config = dict(
    shared_expert_gate=True,
    positions='learned+rope',
    rope_theta=10000.0,
)
Below are experts of layer 2 (counted from 0) of a mixture-of-experts language model. Rows are named router (the router's row for the expert), down (a neuron's output weights, with its number) and show model dimensions 0-255. Each number is 128 + 24 x the weight over its row's rms, rounded and kept within 0 to 255. Numbers have three digits each.
Before each expert's rows: a language model's description of what the expert responds to. This comes from a sample of Wikipedia text that the model never trained on.

# expert 11
Description: Table pipes, "st" pieces. Table cell separators in wiki tables, mid-word st/rect/ct pieces (northernmost, Architectural), and capital initials starting names or titles after the.
router:134155134116130156113090139084105139122067090105110141102110181131115122111133159084126086095144143172094080129109163117105106157128147149161105073131143149110148134118113100153130104108156087167085150130107148142139129075119127155103159147159143146134087103136168164128136168137127104147143123134141181107142117125111122146100149152108139150151144105115067133120155126165150128109066149101083114139149105119121126131125110128120088087132150129141139111101141118149139116124169093117132142131132132162141157125092148082172103134102161148136144114127126144112117149113126120142155103087120117123112128101104105112129164119163089122117109123165167101127095093167091098145141137133151115157121120110131121155118136162157105124111120105084175119101148135159112105148145080
down1:104124116147087113152180146110116154150103101140138112137181115080159170133124111114112156122120143131128078139116100138146111128135134146097124169121130124174129130132111136135103113162114099137131156108174118141121125090139118090134197076137094147072141150125126174116140122118136128119132115127144140142137142139150148097140104122190102136125152174107074146127133147114143118102163107126077074139117128119139115140124153134147093143138099162125088092114149116140127106121112138176161150138131136101134123152105083189139124122083121139110099134149162134166115105135112119105115119136091122105127154163156081148111133147093134107116121124100124077142111130120089161126149149136151110146095119131139093111137158054136117116107128116110150123130099094128129177117086178
down2:096100126111110130109120108138132054118129127142136131101134159115110106113129111132095166111128142120105120093132108135107129138127151130140110099131125109121122121096143120103159083143168159119121154130118099162082187131125163146101107120085125151161167125120087110149161185136146147154137150114113119106154127138142114108157130108172135115131128128178159146101118095126114082112141125097107156171112099123148101139090151137115120130171100160073128113144136127129109157142161120169196136098172133088127133142093132081110096109092095174142112120167154112149101072147168116112120133110165124117136167117147120115179111129110142162132147127137115104137134147136075138099163126117133125112185111117164147157120132133117129100125143118173123151136156176126147119108109126
down3:140115138180124113140116155145087129106079139093102149119108131155182136083090146099141157156116130139137123070103121162114125118146135134135100121144124113155119122152087121132094115141130120119096135165113102101132082144146101094124146127094131115130120126122104111115106135131131127120142149109091159115100142083131110135117138146139133128110117145110159094144110103189171158137152135165158115133134179166127132132071164121100121141122125169137166099130130144128105092128140113165154120111152125108133131143097086108144083090150081088130152092132103127158171148125124157132118085098111148113123117138141141137153132112138123145082158154123164131121127163139154112155145083130161115099112135160143108119136130165066195148134093111126148095181180112116143094111107127
down4:116148128120155126110152117157111133151157153129130112132124084144134118104176160101122129111132094103138145143140107094115142165160134137115140103110156155115134093158132178145166144163113120106157087126104108147163150140135097146129121152130072105102144124141116107152115147113170138136126091107116112138165123129154136157146104125090124093143146114130102100119134135137113101151133149143108163154070121076136166111096121126158161127152173122094115154164109115123096109089128137116134120110119135149136101124104128139080138140145137120134106145133140143131149084147170121117136104189164154179150077128115138113096116068138083157147169152116100117118135116105133121091138119152086183138141140181123135118111112160156121103115158098153111172088173118167118097143107168
down5:100124117102126131140096123099116124126113094158127118124151097069078109155076105143139147118105135143140134137107116181121057149160159134122112116084159148155127166070158104090158147112089120128139158158127146138104124157122101128124160129161121099108173121123138136162124130177128105077122116139147114130133123117127121104109140143109089150129126108122134104129135129153095151129160114155104123124131117114130119108073152113110115140115115129162070163111105114148162157147176138158138121119109136134119100113120125081152134136179143153129084120130172126092160133099080132108096122129159178129116173129115107147108156139152114120123100148083115125139127103097147134127096122115146110161103124151151105116166192089134143125106080140130110146107137123105111166094133088
down6:104103080135172162187096147124093138140134113140154144111123127110114073145118121114116112100087136130137096135127122131122155150125099138136098105123169172156136118129082121108166124164148164102129118152139093141144115147130134163114107140171118114137147097157165124114106125125185129090149158118073103093119104166143111096127130125159126153126132086099160124075149097123130123161151143096111134109126142120153088107149161123148132121102061147094168131116167126139111124087144081112144118141129114174106129158149122165142129126150177133133130129139107079115111117145125114141084101114143147104090142137077161137088106088103125092115154135121131123122125102106109098130133119084104183121152124136108143125137135144127173148135136119149163090171145130132148106152131153
down7:193104118161115116123095142171102080082136124116130170122121106118147109096137131128108143080116077131147129095153128113114147121102140147155098131114140113157110168145173163100137113118147145067123100128178092145139117128102119178146157100118143170142132119121087089141131124100129153130130085101152119137130140182129142119162151098161113128144127143155150134142110174105078158158128103119149181117139122093121111107169113123132081142131124106095136111131145130082113106125086148132158136124131129122152132119150156146115160103120123092105124102114102155128111111120092135111140120135106131149110102105137145159150089120163136130115152120121135078117154161074083175160157129124119123153148130150120104120131088160139119116138120107123170165092145084127072134140128136
down8:106133143171109138116119116129164064128139156134062164147130126136200127083122152151097104128127090140138125096089146152105119115080141124129132169101174135087126119133164144129090114141153131120155140129126072117099125117130140086151117108140112103106174116100114098128133115125125114110135148093128164155116134124081146098117123121138152103133126156103135114142136113151114128132103149130167142075140181141115141112084142063147146142161131137144124083134153160153132114099133120087131158119140194105138096143147143111150086138130070114152138113115099153134180123152112118120146132111174149109100153118120124141132122130139118135110125139110130136119131135137150137157151186146130159143104127130107119139169155150099141127172170117151109106102153110171154150127075118
down9:147107139139150116138156151136132143117112112103136113111156116132108116092142120142132114132102112069164135119122116117140150123162166126138103152103138191108112124121129123096136124093127142123110111133159121150092132150136127106102121119134136146142103114148104098167135116137111159154115132133127112107122088127148089122163121069107158104114133113140140115103143124166103128109103108073134176106126089119114152120144119163095132086067127148140113107120134135100113166122084121134136130114095112084118120099167153113118118124131124111148112118167151119109133138140121115153077129188145096180105147175108128123128152137124090170105159190101163123137181164092123190140171092129096114112128137192134164152133120171141150129120098145158137129085160134146173156151141151
down10:137081116176133140104131080113154137110077121127112113110127161159090131115095155109138172114158072135155158145115132116094094151112123128106149099100141115119110101150121071139098073151136132117099134120170091119122175111139154106134140146159117149098139124110076122163107124154174118152156137150121127089098111121132102156125131141131139107139096124141085111124157101123117127127152121129141088129131140175150163137173195133130102124101129132155104162143108130144150172105165167115134116106116135113120123138116151119116172170135097127166176113149137121108090143155153168157146111116134101146130153069131126081130091144154109141120110124092106114137118086105102111155142138131122166153164124163101124160190123136135110128150154111123090147147116129134134135143123138
down11:175105155123120070115116129135088089143127154193146144162135127162169117109084116115085132157089095136122116136118128161071140138150143157070170158114126127098109098097147156092120115120145146125081136131119149133139170085149118136141124162103171129159139135162096131090120125116167139128126164170164122120122127112150083109122088133142113139110090100093109056127133111117107117123127154116113140098114141119123164112154138136140116115121104132127087133153132124131131109147141134093116127112121165124128124122142175137140112124110081101134113158120148086137145141159098141172121157110128173138129135125155077136188182092128140097114120132171116120117119123129129165153127105090150118107151122149114129145140120104126097111182092120147142138132160109129140150160093126
down12:131107095137118130135160130163143135105124113092120129131112118150144092129102102123141107133097095117110136153068106135138172115117152139062148136170100126154108140128137133113143099153103154162122143138140147061117129120169123130149139161102112088103098140131117115136134125144092135125154084131120130110109146185135126166121133116096136080111143155143132153143129141116133159117108114087101160146114088138133106146169123134098131076129133127124155167114115123115135142150102118136139183142127095074146134097148109166129121122119142110135056102132067118136125078116138099131150124140073080084158136152146112129091115113147143115112145131087132167113088137139154131131131127122152139108094059149136127124108115090134116132129144081158142093179118148161151138101095138
down13:143150099125140136113099131135151130151117185158116146147116127145172145128118157166114085124132108102174160131141118145136165079136147166097100130148115128158136115168123150093133164129140156155148095144103113124122142129128147116103152165123127150128129106095117132130112125118127144133200140126077143111125100140116123201129191116139119134146136133134157133139130135150121115122109195168110166104150143088124155097120155122138115102117154108172122114081107135145114134117090141141172126118087136164147140116140124120095161142151080141046143143110132114100112127122132120116119118138128142149130155133122135105057133145136101146162155107118141130146124111082145156195136099147157115163165134111151119137102112154129098131105139111107116118104154170106152104117133183
down14:123159135168122141111137114104123145136095125167127128119107142135136110130127097147127062143166108110095112162142123129105141144114120136116147151147127116085138095170110097132124124153125172077153149133146128135105113151133117132102171129090103143140115156107109165105142145117132107153133148148122077178144137107121096119116146124171115118144117103079171135156121142140116151093168155130153140142157124188136142142149118136140103107159131150209138094142147061188104111153163146135122173160117168097127131130129150115123172132117147101123165148155126142145112132120143140130092129140136165146089141193109113125161108102130144164116168135169136121148173104129114121167110133129129107139120125133108146129167125102096107159135136140105152136167120153117173154079124162
down15:101142105167154091105122125128166131193119119120137122125064149174165102147108144142051148142154148143124137115119134139096125103093148155177116142123138150153146145162177139125098123151046144149094127145147124141125155129122126111132118166079146136141104155142116080110117167148087143082156109124185130137146142160125083103104107110093130156109128154128120124126118150128108117127142161128147113118099158154104128088106148124141170124162130116152174107118125117171098129111132130119112134163119085128150119174127129134145118123130132134101137123122158110110120196127102161111148084142151143152119092120159092155146148139094123104090144126106131101097125117097133140163099129139135148145153100136104155154094103107114127126150135130131145137162121120128126183111100122
down16:138091129098105160110160134115114111156122134094153121127159119141106132159106113106163119149092094095130160164119133102162119157141088141093143150137140138111130120163133102070152092109110178130155119109138137114107125109116163146135097161140126167150113114134119142131172066155118144148132145095080160094149108141108122147115136140131144130099137136150091141141148144114075119111125123121120110154149141119163131125126108135103195136143131135080149160098150119096163138074111151143141126137091104130188163132136093122178117114165140121145110129134097107135078160129126152094144165157094122128156128105154110168110132145152095102148114110105167086081152133149155095127108125106152154099141149119121108116097137148113128136134162111167079077121116125129102141135126166
down17:141106120108122076130179159127123133098131118122119151138185108084135144147109149136123115061106088127157081156110118160137127138137124144135121124138100108157153151152142157111148105140125085137093100160137099156109127148144112129169143089136144163177115134168124155135139119112077167114117087129114149130095114174118123100126112117140122191124096156139141126155138147164118131145140104130123120130113114103137148125166106104099137098160107141104133125124146113137120104118090153133137105172126112143107078123115088130159159077136148140141133104117095177134109124055095137123146094086137074126159153133144130112133126160123132115120161132102128092145090136098163099088115141128166106092104097162115122140118156109145122126107110091131126139119115143133057094126111122
down18:092142135185085153135105124132164103141159174101142129108100114132131145118137089171133164113129144099088103102080128099129169103121118115097108097143129157131102116128104140183169130076130087147102153124097135092132121113163117180117158154104121149145115107131111143094163140132085130160101105122101102125105154106150116147135095151114105112124145165118142136126106129136129148134115132113118098142123089098140147111105093136106172149153135071112169135132085118078088169155128104110156137155112103140090141134126115138136141132083141129100124113136123176099134105095120192126175155125119158156126130151153113138071126123117108133124081128165145105110130165151149137148148161114117121135130141126106128143141101123135141137136100107110135107198142120078139102120129136
down19:129131174157150117121195131061156100118105134137091123125127144069131099086092160116107101106120150122155152103087138173145128115116137124110155126138133125162153142128070083136139141104139121105092162100125088139120136157147143103134182123139161174141120110138110139140097162165161151170128125160089100111147119139156116077099131130145097153147131125124137097160119109086159150141131119082171144129070176155114147140127140108105134150122119141132085138141126135117118148116105106107176157089112140165117117145129150117110124154172112132121105117101147156140138166118147146136132107127118146165150104116072137176155149114124120126141151140110113085140151130147143143104125165108143084135103166081108117116150141115106116125175123118125133135128090117120140119136163110
down20:180144088166132109123151134102172166132119119098114117143096101163150138164147158159132104118125104124131134122082130187154085128124120147133130149166119117151122107130131063100105143174105170162138185142094089129134098146125094119141150129118101129132130113118137130124151104113096112105124172122147110142105123156106157130111164143161123077102116115139112123105143073128163124131162127136120159115120125127122120158154144121127172101133169123106135137146134094125130185146119184106122164157171123118126135150139112112073125114126168135137136076127116130108148115140167098137145136125110135138136080128157157132119106157154160159124168117161106143121139146122126133150111142199156146134154123149157138155195122118137141135098159148112114139095138170146131171138090130
down21:143099148135127141124135111177129102048143100084090131087110170124146103057156130170123122129119167158106161130112126137133106150133130083151147166126152132155126126137146117117090158138146115150132134111123156090143074134122107135097130154134103142103124138129152129141094141126112141139135097116112169091143137126143128130150142111125128138088157154125162170102149119123099115129106084148126130137143113133104151119154145163106146162151119200096167129111090150146104135122091126156167148057136121137129089120127114103152087105173120118162109145117120100179110123138123114143135076109116117121134129100152154081145149116153108123106146121098098120094107123156101124148187131141122111112172146113149160138106097116156172145131106128133125109123116180143163136120115130
down22:110169098102123154149106111132146166157107109127120138105095100125143143134103133146128087115118160124116150106100097165102142061137118116136122084144143182155177141159123111159137125152142106144165145117117135136164088140105094134186132123134131123130117105121181108103146122119111101112164110125132140138115107107125132119110110176103148146150165122115131103101123083131124097121130143129141150173114190121107125144144155127100143126132188177165146132107122125154125104155121104123115094133101121138132132124080149114153161139139077112145148135127106135110123116164177153111101118122087141143096112131113158112116125170101120141172091061138110158134102084106139121181115107121097133126104125149109095113112187082162138159141122143122147086144107142137131156103119149
down23:125131123158149122094107116133104112132123131114152153183105113147125151155120106144141111138153110119087128084099138126147138136118162098148124116154116102161166128141095135122128125093140117123131152118132103162124104144140088106096081108092080126145144154093107162171153144083132152144123119139142145118153145130139128101134124123174128133128150121137143151119170111092117071122133128156172136162093139165146101117126085111091154113147137106128123169140155100108190180159137112146149126081145110124093147120204156135106105114094142105098086078124120110117122129139133147149093147116074154146156196162151154120172146124152159154166133127140115130130108086117173121142132156157116146131133119133114152106143139128097113104152106130148137147147116183134117156107128094
down24:134130117147096145093138083112182106128156112120129127137121156145126166142109166122120120178089109128128136128140126150147133104123113108121163128154074097132121120131123150129100098148118126138144128090153122142144129091087143125132105111156053127120176103152122141099151070132162125098130148128093131115132091164131109174120121142136142104096165134110133140140103138149142132113128122153107166134118150148110129115180120165147132137108118101134073095137123170097160085161111144124156114121138119119135120154100144110155147127147107137102142111114131129129104121159161126142144168115095090087111098172156163143144131169167108154136152087119137098128126116089105105147092074109145123139110153135134141125119193151148120176106119141122112099138128037173129139121126106
down25:120141167140119063111155155151138120117112125163104143101156081158108108070156174147085108100144133133137118124114169140125135125098185124125144104185137117132105195165128158095148137119127154098124138146123108103094094104115133139124128077130149125152131110127143148120161126142120135087148104149114144138098134129104132151091126120149107135102129136159131146202115136136131159138148149131091126094124138102125139100163138146128107178168106116149153092108126160095146142126138140123169141152147067079109116164139101127144118139132162130149140117160094146156092149139142140085142109135117194124135124098112106163163132155105164137114124132096146133118138111096164147128158126138144115167133128128107101072080108124103119108120143142159107158105135126103105120110149125
down26:148087141122110131168103101096116076119123178119130171108143124155151127122143134170105155101126101134121125163097121141146137111136090151152122124164160085116163110127061127143104141115130109124129101140103115145094121127141095101113116133114149122116102109161142098157116147149152124135148109133142140139167113089148117182115148107110097141149115108173122168151090163126138178194171112121094123100103108125157114137152132126121106134115121117104149140104129082140110132077114104085145153098079126126105200123081120123132127125144155148105164115105112119142102126142149127134127095101139133136125183134140121116094133137129130114130162133131145121223085124098122084135118087125126105115115102160138130115140142130114142147154146134143161079163130115163131120118142097